Weights of a small mixture-of-experts language model, trained from scratch on English Wikipedia.
Size: width 384, vocabulary 50257, 82.8M parameters.
Training: a variant of Adam for the experts, 329M tokens.
Below are experts of layer 4 (counted from 0) of a mixture-of-experts language model. Rows are named router (the router's row for the expert) and show model dimensions 256-383. Each number is 128 + 24 x the weight over its row's rms, rounded and kept within 0 to 255. Numbers have three digits each.
After each expert's rows: "mostly gets" lists some tokens that are sent to it at least half of the time. This comes from a sample of Wikipedia text that the model never trained on.

# expert 40
router:171116130102125128140123135168156142130145144122158165143099157104172131110096102120149112174110130154142148141117172083085153100116142128115134136089113093121120120103138137110126108140155073120099157095088103144137104122141091137084123089145146133120136138095121157154120161090145147097087169130128116113133127169157122149139142085165139151121115097129102110076164102148132105126132
mostly gets: " Yes", "Scientific", " ±%", " Swing", " Bil", " hand"

# expert 59
router:099072119132136076140129150145202123186096107147114173116133091139141135130147147161106155123126115129157142164150156137143121077121157115123123150088119129129114098143136134143105125108128182132133169133104143169134107160162136116154135099144160121137153120129116112121152145154133153083142144122157086136117140120146124154132108139132144153140153130115093064118094117139130111129162
mostly gets: " They", " Genus:", " Website:", " Species:", " Born:", " Authority:"

# expert 90
router:155151124135090137084161094165137123153137130145092114086181159133104159118111132139122161106114134154161156135079110156098129153090132149106094131134117173140136083074107105137159128147152132182132147115125121176141152163143161116072131129110115106127162102163133184171186127102162135181144144139131149141111183087135139114114123127112076161098126114143158129112124093113114110102128
mostly gets: " Old", " Dead", " Abu", " White", " de", "’s"

# expert 58
router:142100137099116095115101136118151089134133128118069132124122131138126115118168132138181132126124133147107189101124146156131112173164088147143121124155102144104092131131086146131103099119092127147114168148127143088107124148108122111138120124118155148168129150095177062113120127144142122095143116132169091135113139141125157095147155070161122129088153126117106130134119127150134085126112
mostly gets: "==See", " died", " Binomial", " life==", " Released:", " round)"

# expert 118
router:108175155090124138124114112176127107106147141124139106093159129124135124113114124143112108147130122096117176139138139135137141132117082123156108126163084143157083108136089147138149126116110103143123155172167137129097099138156153129186129091099138134106135141138128097109100130163133134104122105146149146132103103132131103120134135095153125124136143098136117119079146171128182135136115
mostly gets: " Votes", " four", " 41", " 34", " 8;", " —;"

# expert 33
router:129118089111089104101160138151151144095126136156133148171136112139123137160184125121116140136128111133157110093100145178127145140128133142132137161099106095137077081125143152166123152151126123145160126122157101112132103173113108086136108128181119104120152108075122133142166122125171140078139157112138110139095057168156157146149131114150151122112100125123118105149132180174094106082127
mostly gets: " by:", " Bh", "idae", " P.", " K.", "_{"

# expert 119
router:094143087110137109134133158187152148171072145126116154117108119122135159126137144140160146099099148132088152140145137145160139131107161116179119137122116124152084128105137132131112131080117170134123092127131133135104170141160138110167154117148163155077131111113153088139084166156100119103102098134123088107157134126124138119113084143111101115120151117150102113119081149134128088150141
mostly gets: " However,", "==See", "After", "==History==", " although", " While"

# expert 57
router:144129134129126118117138102109112104139108177158084163120140122120121108125094154120151061119154097118115148111106115169123107110130132155098113113104102123142071098138158124132164119129128126157154136115161100110134108141150134163107084151120127095109099117088117157154169110135138134142141161114145120129147118123132115069105134186117132125105117112122177122123137085134099103136176
mostly gets: " from", " Animalia", " York", " Education:", " Nations", " Zagreb"

# expert 60
router:123084098093131151129092134101103157151143164163107075161148110117115075171131134137116104136144136133102187146115156127117146103122146151141154136131133109131095097130145151104142137129080088149137115206110111090165134122090184134124073132116143113090119114110180130127109094113106117076113173102154130150103103200097117129106116169158137137090155168141082113164143118108104147103130
mostly gets: "k", "akh", "ø", " Boston", " K", "z"

# expert 121
router:160092152055152116119129165119105131119140138140108184118122105130109157128109145152165074142136111145132151079150105121122140130164122188117157107142134109136137121130109119132123136107098106100141120145127139167100083141151140150135101114180125115097114170135151097079158128113127157120125128137150130133103114172116113135161108093108128106077145135154094100131176147114161155085119
mostly gets: " (aged", " Title", " Apps", " 4:", " —;", " backing"

# expert 70
router:127161118109112092134128146175159116145073156155141096134165118124111163120130092117181167132125187145088126112132121143106147132160125109133090092161123130102090118169141155187115144115116171147126101140117190126133163142099170124128122150145155177118163130130168118138125141119119124116166117123098124131141135142095136100164165178131105157135172143145112117137149135129112087126167
mostly gets: "==See", "In", " also==", "==History==", "Scientific", "On"

# expert 51
router:112142138133127097187109172143124072138105173152124180094127117137172136156130172184130112126129117144130110142128127163151135114125109110138135138141080120136081117122163115140164175108181166137140104144149127161097140141134146150146121134134095150111092150110131087112135151128093160110121133098133130131130141163139126119086080152147144110122109127113127135101114120104145110103146
mostly gets: " Votes", " Candidate", " %", " Animalia", ".6%", "Population"

# expert 127
router:101126163128121095158127138128108127090152094129127100080116162151123148102155101083174173128148124102111137136118145127115167151115127180128147120134120142099130171164141160177115150111145155125138119175153125168136105116106094140152162122115142164116141102157097147147136139088159158087112112117155081100167139140097122129109155099160138101121160151131082125087116131159143097165130
mostly gets: " be", " been", " well", " become", " large", " very"

# expert 69
router:124154155174114145128147144104112105133108121086125130132109153151108102127144113150132136152120097194105132157132152151157080133119106111123094115107074141126134107149105117089117068117139150133142136142118133171126155154136136099102133142111123077108121145164100164131123192122110096153132074126138114149109085119110161112124121146110133113112117140107115133089109114154150173119129
mostly gets: " played", " based", " built", " include", " established", " served"

# expert 110
router:094148118156120169088133118176127109142063152128124144119125146096093178130147107148171084120111129142131124131168123130157138107111114111150137142125111093098148160110095155154098129141133163125125107124154147089135165131138086160095153116107090114149118078118105149091113146135094112104138137092125145109127112131150128153118121130109124126099150086115116111109093114118144112130142
mostly gets: "|---|---|---|", " Kingdom:", "|---|---|---|---|---|", "|---|---|---|---|", "|---|---|---|---|---|---|", "In"

# expert 48
router:075106092149115139160073097162148104136139106135103125148117125133141106110122160111135164137117101138113108114138100175122127115147145127132129112126145114113069137075133124158111167176099138140146107135137156164144167164120119121110107131179136143118108096115150082099111125163136111137102130157110122094093114114115113121104172130132158133105099108105148128123118138118079143132134
mostly gets: " career==", " life==", " Binomial", "==Career==", " ==", " Arthropoda"

# expert 74
router:119150143129132079129150111165107134123141169138148134107108141168132101126116142169175099124109112124110168144107131121130131152094118146146126139144069119062160105161082092102103160104148120116118109132167099123111082169139123125163162125138119136115127171129100104120111144159121123141150133145084104138155104129145126117108146069170117143109117089123094137106115168134155163104122
mostly gets: " Candidate", " A;", " GD", " Pts", " born", " Win"

# expert 78
router:125133159141101126127109132140123114117122132081118157159123134103118104133129116125105097115187115109122179133135158133120130085162157109118138144117089122142097116099176153145097142154149119113112142131103124149135103085158127166112114089099149106079093127096127116115125119151116143074089168129143150137142121156139086099119112143140118158088149112099097139096115137139115116114160
mostly gets: "hen", " Swing", " protect", "idi", " 1–0", " 0–1"

# expert 52
router:117062182112147141147099097103125168138129110134113118096089119154108112158131123120123129138108178094113077192125154118166103135108119161089116116176139151126125148128142106107140137134086125136123132175111107149170121136105087113162156159089113134136135138145120141145124136111109161113143155134140122127106092154122105093149118079144146118148112108166083131090127124129148141117147
mostly gets: " became", " series", " become", " were", " was", " being"

# expert 4
router:091114139096120138114078120134119118170112114157112132105108147142138138127139174123161107114122148188119110094123113158142136149111115127188135060096150113145066124115119108105100185151137125158160105134150100080152140204119088162156107125163136125131115111129116102161155137130120133141114134138134092111140091145121107094146160125157115141095116151081112141131146151109145128133130
mostly gets: " by:", "|---|---|---|---|", " medal", " ±%", " Kingdom:", " date:"

# expert 72
router:182108097099113113070114104143109111118156143129154111165166113122138121149189141150148123142139137088112106099129160132143174136126143126168126157125091063126098121122151103127147120119106133153115102116100095142135101118134117161097107155086129123075104064087106101109131124117164145081114120090133154108103134160144157170096080125147171125115111090145140145133123122145122143125134
mostly gets: "-B", " Jr.", "-L", "-D", "-C", "ius"

# expert 9
router:110124142112142085134090154114098104119157140145144123134158142127117081164126174126113097124149136128138102128109123129139117094127138113147130115134121134142115120127166171142131120137132097162092091137144132144144132135112129132103135144155118165104125118084166112135167112108106127147089130114130086113129132155098092120141140104137091108102128097177105127161139102117126132111125
mostly gets: " date:", " birth:", " Language:", " Released:", " (0)", " London"

# expert 21
router:129135112125137103188109100149081144137138145138114119104122089125166136117118078120111137112149143135140172100121155113130112091138103210172159132126126139090131149180110137124124113125138122087104182113133106154137127158154138142127125067103141153124135161134120126135159107131151146105164099130073099123115131107150120096112179130129095131106136130099158048135119114138147139092150
mostly gets: " who", "|", " where", " ===", " (\"", " season."

# expert 98
router:087133106129140093138135106168106088112145107119128130139153115095115097130144096113159126132145114115148140146139118080174118129130158159119157161095085124127134175106125118116116133085180093085153130160113149111116164167128118176133120134161111114099123134140068123090080130103170140086133115157130119100122121095159156118121116102098105118121099084119106111118109131137164124079150
mostly gets: " Order:", " singer", " songs", " actor", " million", " Turnout"

# expert 99
router:149075150158101113141079138125108080131128133090128120089109146163130115128127146103168138146180104109100141134134126114134148078117108121146140140136104121068175154168160095151138111111113122101121144099134107107070106135113110113119152111096123151101128144128099167113132160143122170122154101094167122116112081142107152152129166155141165129107143085142101158099117109139136148147102
mostly gets: " well", " very", " rather", " so", " much", " been"

# expert 7
router:124154146141100124136173136143130137142125140135131130104141116139119117116127139120152135110149156138078098130103111161122146129103165123140153139125118089135093112137109132197138103125142106132133076137133141105147127111113122112098131125121145144122114129094128109121161120125110162149114107107136095116136152132085145114134188092119098156118115139142142120113153139145106149136117
mostly gets: "’s", " birth:", "i's", "er's", " 2022,", " century,"

# expert 38
router:110120086105123106167156140078082122096154187159102097115146133110088120142121117163126145143123118123143130152123130148132133142173107144119174081144129111124102142155150134126112103086164154155129141118179127120088131149101125134140100094162122119138108131141143153074089104115112140099143158170121095146124106190115128111153141142157115147119113145131122156130136117161099100095124
mostly gets: " %", " Turnout", " ±%", " —;", "th)", "$"

# expert 13
router:131157089133109104110113115162163093145098101142117136110149089139120119130129106137117142166139107144095137116136145133128139133114163109139104110152119115145150138134125113131111153124143120101183150168182166139107129130109157122157133121121156176170174135143142125084127115139143100129129133133128115099139110152162156077119125139137134154150170116138135076150083132139138127129151
mostly gets: " been", " are", " (age", " were", " is", "°N"

# expert 8
router:135084127109128110112106078081106137099122121116119107097184135121119153109126126111179091142144144129114114136095102129114119112079106145114121150173131086091162137121140125165115119131134140145076148189128073117134119107130090162126150088145111130148154116115131137137167177109114127138101138136115133092134124135144129125150116116163107145083135079159114118158132104167114106132130
mostly gets: " a", " an", "American", "'", " largest", "’"

# expert 61
router:169085163143167130131115161132104077132148155108126183141122147105125123106102110119119118128113089164083122156149116056170142090098166163124144192117107083127055161109140129128136091111148131144130122091078130121079115096152099117104143104130130085154129170148131143151134131100117115125113105139166096150110144144101102135116139109118159121131121111127174171111099165118165156111136
mostly gets: " established", " wrote", " death", " died", " founded", " led"

# expert 76
router:119171105124104126105126109134121185075146121139129139117136110109141131140121134099130122108137129138123168101105114187136140155085127113108134147124102105165114118144122128122160138179111110163153139125138105093145139163133148170135087121096127105113115137146126151167183098132144143166093128113101134154120149145153145119119148090156104155119108118091097129109117145143146140143134
mostly gets: " Coordinates:", " name:", " ITA", " ENG", " Sir", " ESP"

# expert 16
router:119097142135089145136142124128128113132113136126105168114116143144144134129129091152111129087127154108061138173148130153171147035089097150137133127127158127125105114131140089113099145099147114139111090116103115164106166101112078088103121145120166135109094140130106106165103143140112139074106109137132120166120092121100095090109157107109159179081109155098175147147106159145119126119117
mostly gets: " when", " However,", " where", "\",", "ed.", " When"

# expert 84
router:156152089113181118117155114107135151124194143125136143155107085125122088101162070165108117097131159120156094129100155124100101141125133159121143107118116155129117166155118127129100112112154111063109124094051092135133120096147144182099090144140126117135143150128091145158147104083159105107127096136109126151150132118150133107151101131162112109137143132092163135135111137151111136110120
mostly gets: " ==", " ===", "i-", " ====", "-c", "-b"

# expert 82
router:121132131114099123103092132097166141135144158126101112106144140112118091136125144096163082147190149125148179134114100062124161176138119119105097137156113104149053110135105156128136107157111111160162147173143154134117138109105083173122094115116115120107088154121126132158184116125134158145131164091140123123101145110157116141121140088161154150112123093128146132138113132127112104141128
mostly gets: " football", " War", " Football", " basketball", " NFL", " Sep"

# expert 117
router:104147151131120077119098125147137145137093099144166115144157140153136141064110136138121145173133145064126114099160139131093151158098156121144094152127147135144144118141080124139143157099144162100101132156141150114135114181112104083188117069156083166119151106116123138115098113135080113135122135145087112092156109168126155109137156107126117143109164114124098073139122118136117099130167
mostly gets: "In", "The", "On", " In", " According", " During"

# expert 20
router:108110172127091110151124123109131098102127131090140135121135111144154107124142136127123145154109115096090153184143161076132126131136158173125104166147114153143135140138127099192135101139148133124133139152134158184116105194126112134118145115118144140115174133160121140138098138107106136119117105090181091117115113145144133151125100131116116081107119151131086135112108122146161113135129
mostly gets: " released", " made", " played", " used", " won", " received"

# expert 89
router:116139108160123152143113160127161111122090143163117151098133094115110133114118160135114115149116131155118095158138095148133146154102146098115115101089100107151164134125131129137121100151135130136121129134172107133113154173166127113099092133128095166138123159150140110062140155131102108156097124149119152109133111085162100091113135175146117139071139128113148135138105132134136091132169
mostly gets: " Clade:", " A;", " Phylum:", " Majority", " Turnout", " Loss"

# expert 85
router:136098109135111086153114161130113117114145162177142175125186121113152128153119128165110116132144104137114159113098090107160139080122082104122095105135142126085103127138135125107148159094124139130134119140131101112117143116108134143095092140118127121104136145146118107101152100115121126111106125165159126096148077177131113136155147152120130124134154127107126117077114131121132118056120
mostly gets: " (aged", " ft", " Votes", "|---|---|---|---|---|---|", " British", " federal"

# expert 77
router:091150118105151113101098111150134103091111115114142119130152132135097089129169140131113122159131117086152103099150084142118151161139097108102120119131116110123127139139095138110111146097152111135167134175128113126106113167104106127115143091128116109141160132120150089111120096147105141111157149072090093152118116141129115094179071135149122125092161187141126147169155114119149109123131
mostly gets: " Preceded", " out", "|---|---|---|---|---|", " ±%", " Succeeded", " off"

# expert 97
router:125101122115117165077116126130124115131138136144131127165149136100118120092096155105101126129130097110079114146141113155126081095101147134111162150143095115177091122116162196146121126073123117115117127119081113142073115149104150152124141135082124124112110108127125089144155108129114132092121159126110114145107121123138105162120167161177120140140110119125145112132094091118111149119169
mostly gets: " Walter", " William", " Michael", " Henry", " Robert", "bridge"

# expert 0
router:077136152119117128110113149096123179137112147131135104121101122133136143134157148107189147140100110133090116147094121121110149080142162119132139130142128109116052137131103097098089173125117157171132120187128146115134122196084113085137149113116171120113168131107117105116136187138106154120104130101150116137151140168132141126136093117112107130155151093143088118116122127129130140127133
mostly gets: "The", " His", " whose", " Its", " These", " Many"

# expert 92
router:135111112117091138084097108122131135098111089123097116117082146089134094141155111150116146092125118125090087157091162151133117124082148114125139178104106098152117099103131168154157106124148116146124126164117097124134163083120152122138126165122150125082115090076110154146145115124167125104112162078149145086116154158156152119154095105109080168146113108081148094161114112154098127105140
mostly gets: " Jr.", "an's", " (D)", "ko", "ović", "hong"

# expert 106
router:111159055135138098128118155148122131128125111161099152150104110111151126118126143148098149131097133086101117092132108146142142117130095135134144104177155112140125146124124094154119116110119154102146056154110130167131126154146116140122113091188140141148109134109148125091110103134113157097112095139131124098117095137135111094158122130064120130156158120152151124132128156111127138107138
mostly gets: "===", " They", " he", "==", "On", " He"

# expert 125
router:096066117113133114135083144144116116179107137164129157139153112124142113107121162125100122128104133125075188149150146099106112131111181140128111122108127099147108156126117144155084113125130152135132138154133160107110112148152118112133154099125157136141103157147159135115157161129120134113147119101138117149147134118142124140135136156099161132114155116124090087104120119150132111075173
mostly gets: " They", "After", "As", " During", " While", " When"

# expert 111
router:091115143115135144134099126125128163143154126175127106062183093094134092137133172139168107126149118123113140152174101157108135160140153147097141106124116143131151104138142133114107120179103130128136124156134140141131141128141124170114083115141094129141102159135139115099119121114115101138146130164112124132100117112122129111116212144138131121101124143143132152123145132118161115148155
mostly gets: " within", " (age", " in", " throughout", " southern", " during"

# expert 18
router:155140100098135116156133124087104116130158144147087113111144113121130127125143101141115112127145138071111134102103144112110133104137119145135114133106077111128163087152138101106123139133169108131126134117137074123119124142097180108088098132164139118099156127163109130152187136105126155116151146187143118144121125162117146113123153148146094165087094156096124108106124135172108112106113
mostly gets: " Re", " Kay", " Zel", " Mc", " CS", " Steve"

# expert 62
router:115130118112128139154106120116142129148137156152127144143106141098125064139127155177121099162126175106141139136124158124147124110096141127147124113133166111122112126144182157072126119078145119134141126118118126148074105129091135128122123136127175096096132140097162120090092147087118141121104162083127134125095136145131119127134100148167120157123108133149091126150165112104109117149129
mostly gets: " ±%", " Angeles", " ENG", ".00", " %", " 0;"

# expert 95
router:085139167070113077152113114119148161083142116120158129117093099144119130141132130157129118140125143131092160133132111098168145119109144141137132087113137173106114114119144160132129163067129111141106115164106113112110118145114131146125118138120138090110091132142103125172175140094150151092114164135145144127163148136157102111127117178162140108166087125130140125096114155136155114083121
mostly gets: " century", " Championships", " education", " year", " style", " Representatives"

# expert 96
router:137106156158089130129150123106159113154125159103140154144076105105121129134140144140100102161130103155133133165145150091153045145128146151132102121091136134148145153121095130141115069145149155098123171151127157133136154175189134151115160115160129140137130128153123119140146155150121145137140108113177129125114122154163107137108133126096131091136139163134129113126116148137161146114137
mostly gets: " took", " began", " won", " announced", " signed", " served"

# expert 45
router:134094164110126162098161125149148112109163119143089168118128111145126112147126098099126110128172139150158096162137142147155125125090122128132145109095177167148123085101164122135120131146149110132132106075119154091110112142106114137091096121136117117140107107111091125171107085132162162087125153142167091132132124129133129131116150071156152137098091129129134121161126126138133115103115
mostly gets: "is,", "an,", "o,", " University,", "u,", "en,"

# expert 14
router:145106138103061115130088096140130115111133123140108102107169107138140109128122109128143131133139141113127187159147143123125129109145117094158128148158143101118119118119163170145137161128131133159119156140145156149136137154075143145151094140142134091067160097104100146153191101131149111126133135132158103118182100133148124108165169167162134124107152072144100104147099175149138097108166
mostly gets: " (born", " Minister", " Arthropoda", " footballer", " round)", " classification"

# expert 39
router:124120116157133168113094098130145110120123113168148135164109080148143093149160097174152101112137119093168140097106147135118121165121123142133153155141095116160092158118145145171140150152115111099133123143121125157130123141089116139125082130133161144135149114078121068134149144146111129087067136127145144179121156135131142116131113107130112135156136138076103118103114151098090147179139
mostly gets: "ova", " Creek", " County", "enko", "ville", "ley"

# expert 47
router:101142176166096104162161145115084115092124140145137151114139154143117076122139142139090096128157196156171093099140133160136112117141126133132104117105131111123149133149148104153159095105171152124137127152172110154074098146155139126151109097196136108132091133127114156154174117138105088162142128138136100105129127150121135092114168165118122105095119138102122101120134151090163147163108
mostly gets: " between", " during", " until", " including", " through", " about"

# expert 87
router:194090099092082118142106107156135169113158121108127152156112136072100133117107144122161099171111119126159118137113123142097122073120136085113108129132166141151131169126114199118118125130114130179081188154104100121125138112159111111087128144102120145111080122102147119160141157158149108074072170126103130110118124139100136132098110126148153142110143161115090134151155095116121118121128
mostly gets: " Bil", "r", "utt", "g", "olk", "ə"

# expert 93
router:134131143085125149139142066155142138126156102143143198161134111119110136143165121125168136125108110090085110089119181139122113135137148169127131115147139129136101116125142158161107159144103114090136141130086128143088088130120131162156105138118148100144113144123144140163148120142149132091121127077111153172090118120115136130128135115137172122085110104140107122102148145109154092131140
mostly gets: "idae", " Court", " City.", " court", " Constable", "-G"

# expert 63
router:172109082162146121107147134155128138137135156122136126136149130116127088150138157127104057151102138110127127141085153098115167120182163176106131108138138118165110106153105127107154112124098124096112130143137097112125122142119118160103098122119143087099122142139170099085150126107122110091112145082131162105090118167133144093128148122120163156142126138135116135168159097151106099133144
mostly gets: " Hong", "__", " Jim", " Han", " Ay", " Richard"

# expert 1
router:100166123162170161139158193108107144088097158108112139101117122121144118123149149088083134108146127147142135169123128155108148143117158124122115101105158150118109131133157122143130123175147155140128160165125134139136137115134119104143135077144134152136113101160111121127154147112124100166102165098125089095151132154147157129128118113120140143114136172114075112105118132101140128132098
mostly gets: " to", " After", " between", "After", " Following", " make"

# expert 91
router:121173145112134119120116113104144142138090086129104123111161117106116122144120141113109111142120124105105136109141098140143143092154170102142138089140098133133151111148149140128131109169130149148115112145161174157140116142135097116119087059159135153131164137128134100101134104154141152126131155100118076121111131081111142086161128136120109161083142126168157130109119121160113102101114
mostly gets: " Genus:", " Website:", " Clade:", " Kingdom:", " Country:", "|---|---|"

# expert 122
router:111100133135148172105151115123139109091121124102145128131129146164113116076112118161179118147116112129122143156101139057136108145140098129128131106106067116101095113149108107131141134105145136119119153140123099149114107151084115132120181140117139120105121157147122171114218121163110133157140105132106145150147173128175105161128107072117159139181158100134119171100128118161166144133138
mostly gets: " one", " two", " four", " three", " these", " several"

# expert 67
router:143131125158086132132111086083125154160146145170095105125157128102139115141093126171125085129159123148132136113125096083152135143137129118121157113142104119130135143146165180139115111152110108141141142145128103139108169079129116150129096187121104136103121178087163096125100113119110149143104111174131104123125163130171091123116141109119088119126154107145122126105138156172115126105165
mostly gets: " sq", "–1);", "__", "–0", " Clay", " 12th"

# expert 55
router:136131105116120095106123097134129150188141183144158129127136129113166099124136127107154100130135149143189154143099123139104100097134156113112136161127127121100132127117177187115113100117118113146121129157108136092132161149110098109117121141119161129127109131068134114155090165126123124070110154131099140107094120156122116112119146163115169145104142125112122103120114085117096113115143
mostly gets: ".\"", "CA", "C.", "es.", "AS", "\"."

# expert 17
router:167139142169141083147165133134128125114116151155103173138124128112160165168153154174150098114103104098116169098148088150079144119103123099105091147152157151080135152127150147123140134124114139116126138149127144113145111108122189133156105117134146143142122123097153104145124127099140143084092145153134169129111084152128136139180120139132130100103111144133125149134171129149110147136145
mostly gets: " Born:", "|---|---|---|---|---|---|", " Died:", " Location:", " Authority:", " Length:"

# expert 10
router:103133119135134125129166139125124170106156156139127123125101104107123157103160161116119123126103107119165133181127137168147165129132127103107143125074122152116119160130131091113165108145134107117141183145119088167124118192122110119123120076109125107130143140072099176092153160136115116146156123127080127091111095109126147103132110118114065144128146141167094147097155102103140144133099
mostly gets: " to", " at", " may", "==See", " would", " could"

# expert 113
router:110097133095133109126130125122118158134127115108120132131143104090122145122107174125121142156117152097087132173157136087113098100127122168120131137131162144159110180120114133125118129108130167125160158207117121125138158171152131130140139137104146125193145115133107115118143156137135162060150102138146141130136136145143111118126157148104129110174165172148093104127105125132138105105169
mostly gets: " It", " They", "==See", " it", " he", " Died:"

# expert 46
router:113155150090119082139135131139131123109166109101120153089172114158155131109147110070166159121119171113048144119092132100096151085131088176131134157143105152106077137146101137168129142109141165156127165177132114118124090092109114105154128101140133143156156137163136113141173120101138135143149146088171098117168177152129110133148179130161130117130141136136096107090132111144137099092123
mostly gets: "American", " (the", " Votes", " Arthropoda", " List", " well"

# expert 88
router:130124107123095105138097152110130094117165161108105110127143108110110068149130104091151137118137121071109101116110079133174132070120110119114143163162136091129175125105127085136150105156095110163122117143137154120137168126163123122125142123122118081102168138108113112104138111110131140154100110140150101127158092123110117143143084116130095146125106131158145110123092145135159147141108
mostly gets: " not", " Best", " never", " Label:", " without", " yet"

# expert 80
router:158087137116137157126129175090090134145107140138136141147117123108140129154136102141149098129105070148111113109128133109147116052125171137150149137104079126092082166160163144108154132107136120093101102141113083139106079095126092140178115126162138102151129130105142126124147103101141155103116146123121118139104122168113124137182115100129156140108140106128125133107150171110137178111148
mostly gets: " he", " she", " Mar", " York", "qu", " they"

# expert 43
router:100167135187139143183102139142128110151132110189138112130148124098106113137145150126123101108171107182127128118093101161177169158135174114155160142129196106162129118131167131123111124143125119106121117170151196147110152081146124122126129134119127173149109133155160132115101103119128082172135118109104131139122176129111128132124133107114115104129113110135144123156106130087147131151118
mostly gets: " 8;", " throughout", " 1–0;", " Family:", " entire", " Language:"

# expert 28
router:124170163142136136149082116052054129143149141094148153122155123133119116125117147145114151172122157120109147155150135103138151164104174135105130105134103113121131171183148145161099148102124136130123132151069108153148146141130085142084161110132151120169119125120126119084126118109103123131131098133103111134120095113132161135121150094105168087165122102143150102116128141091115137097157
mostly gets: " began", " up", " started", " continued", " date", " ended"

# expert 100
router:120089116127090130126144160164157169147122131173166136144183094080132119141178140167117132120133141116125110098128091136092131133127129141110139121114147113140125123120180166122138134117110114124182118157129135155105123127147142129100097134112125131169122110121154081134096135130087130146115148128088109159081123162152138164166170174168131149090125090102168122137146126144080107159156
mostly gets: "__", " Saint", "Al", " Val", " Cam", " km"

# expert 22
router:091142124122142132148124162144131144188130106130140140117138102109131155118137120155113178096080103092097138140166150067091098085099125150112140122132139150158114141155112111134101131095109173110163121126111131124107121156174128155139155114133148147142133133166116116116111165135108152113145123109142125152133142130148096144121127152096155152125134137124095087127128135166134128088148
mostly gets: " They", " they", " However,", " he", " He", " she"

# expert 115
router:122094128122139101101100116146164128123142105147164127147138161150102118115147143155160106151122110090128130111088142130167123116109108142161129125104130155127152169124106158121123113084114110107102128154107098131104065113123135138128139134106104090110156134104101191130196086147103151145129113061098105144127163161161129148155112120114142140157126090148117151153134133161097148117135
mostly gets: " large", " a", "th)", " an", " another", " major"

# expert 24
router:113142098144148149120135111140172120132147119135127085120120079149149161108143157123091099138124122153135117122092112164121108143151125125135151091103128133136111088140100112165141134180125126153119145090151081128146087170133105143106169123122112118103164141169165165096164162117146185190106126141138151166101178123139141115130144126135105134148141097122123110139119112133114122149126
mostly gets: " of", " several", " various", " local", "|---|---|", "|---|---|---|"

# expert 79
router:136094137109152110114079144137122090136161103116170170153116144122148169130133109143147158105115138151123104182151109075152114119123138142122109110128149118121095120113119133092090157106154128096128123132089127132151132141106120145159156134137126056147110140170089133123197153126143089099134086160153163139148133125161072175113129129147149128120116129137098123099134139150140108123132
mostly gets: " development", " release", " power", " death", "ization", " career"

# expert 66
router:162172129149104077119129115144127162118110166132137136128127136153148122128122112129113152147175129120123170120152123161084119129179113143128126084097084120155158139167146118155148116143192095093176121134119125099132133126173125109092131130133103162107123095099143129142154092151150111136194138100101070121112135109164132095134179130157114110113130111091141121146124103153114127157113
mostly gets: "-", " what", " during", " Genus:", " within", " how"

# expert 103
router:113129123145065122131155108153120108083098123153139134143126085116175133134183161127073098115170155119164090125118140164140100143148123146139124133110129119135119143123112155185136146110129109146131160113126122192167133130117168148137099101127116139137110080105144107144144101136167133186160121131127144134135135143117119089141149139130097149144131150089132124128151139163104129106154
mostly gets: " near", " University,", " Animalia", " California,", " with", " where"

# expert 102
router:165154153132126140157135149088110140121126151125107131092191167129081118151113130109161132149100131127103089134090092107123149081107144129157110134124138149127091178159121130132117152154121154151148114147120125130108165120142162067122141122124180108137110140166112171122130130108087101160128124110116154104135148113101125153132132133105128161137120149114140106119158144144123126140059
mostly gets: " its", " those", " \"the", " few", " my", " her"

# expert 107
router:080094097127134142159106163127186141133143132140125122133180101101120145118190111150155110144116125083095182144121116092118141098125161082154135100111108128107126150146155147098110114117102168111157115173143162128112145119159069144135113124140145114110108154147172089093153127118114130100140156130133118154130138173166138122121136150134140133092139121134117143098098099145139094121143
mostly gets: " Votes", " Yes", " ±%", " Swing", " Goals", " Total"

# expert 120
router:133127131118131130125121115112143121120143137109127170129190132133181101119153148127174123120168126140116137126124136125144118161093155089117166086137144116163084130099166133119110146108128127136161085119135132099125116164082094166163095144123158124117136135147154088097151116096108110112121158126172128144149111108189137153121131119134147150115109122113108115144115140193146101106118
mostly gets: " %", " Candidate", " ±%", " MF", " ENG", " Majority"

# expert 42
router:104157148137126138133091106092143158120158124099147120081118131150141118152117169109154137159131142119128151107118121106143129134142147121117113084139117178105120124147109140134126156159097127165109199174128117134186125111139114143133156139142122146125089118122128088102144133129136142150099111133137127101177112107144094134169167106187110136131125086148095147090126129144140119114145
mostly gets: " Phylum:", " Clade:", " mixed", " graduated", " Education:", " Career"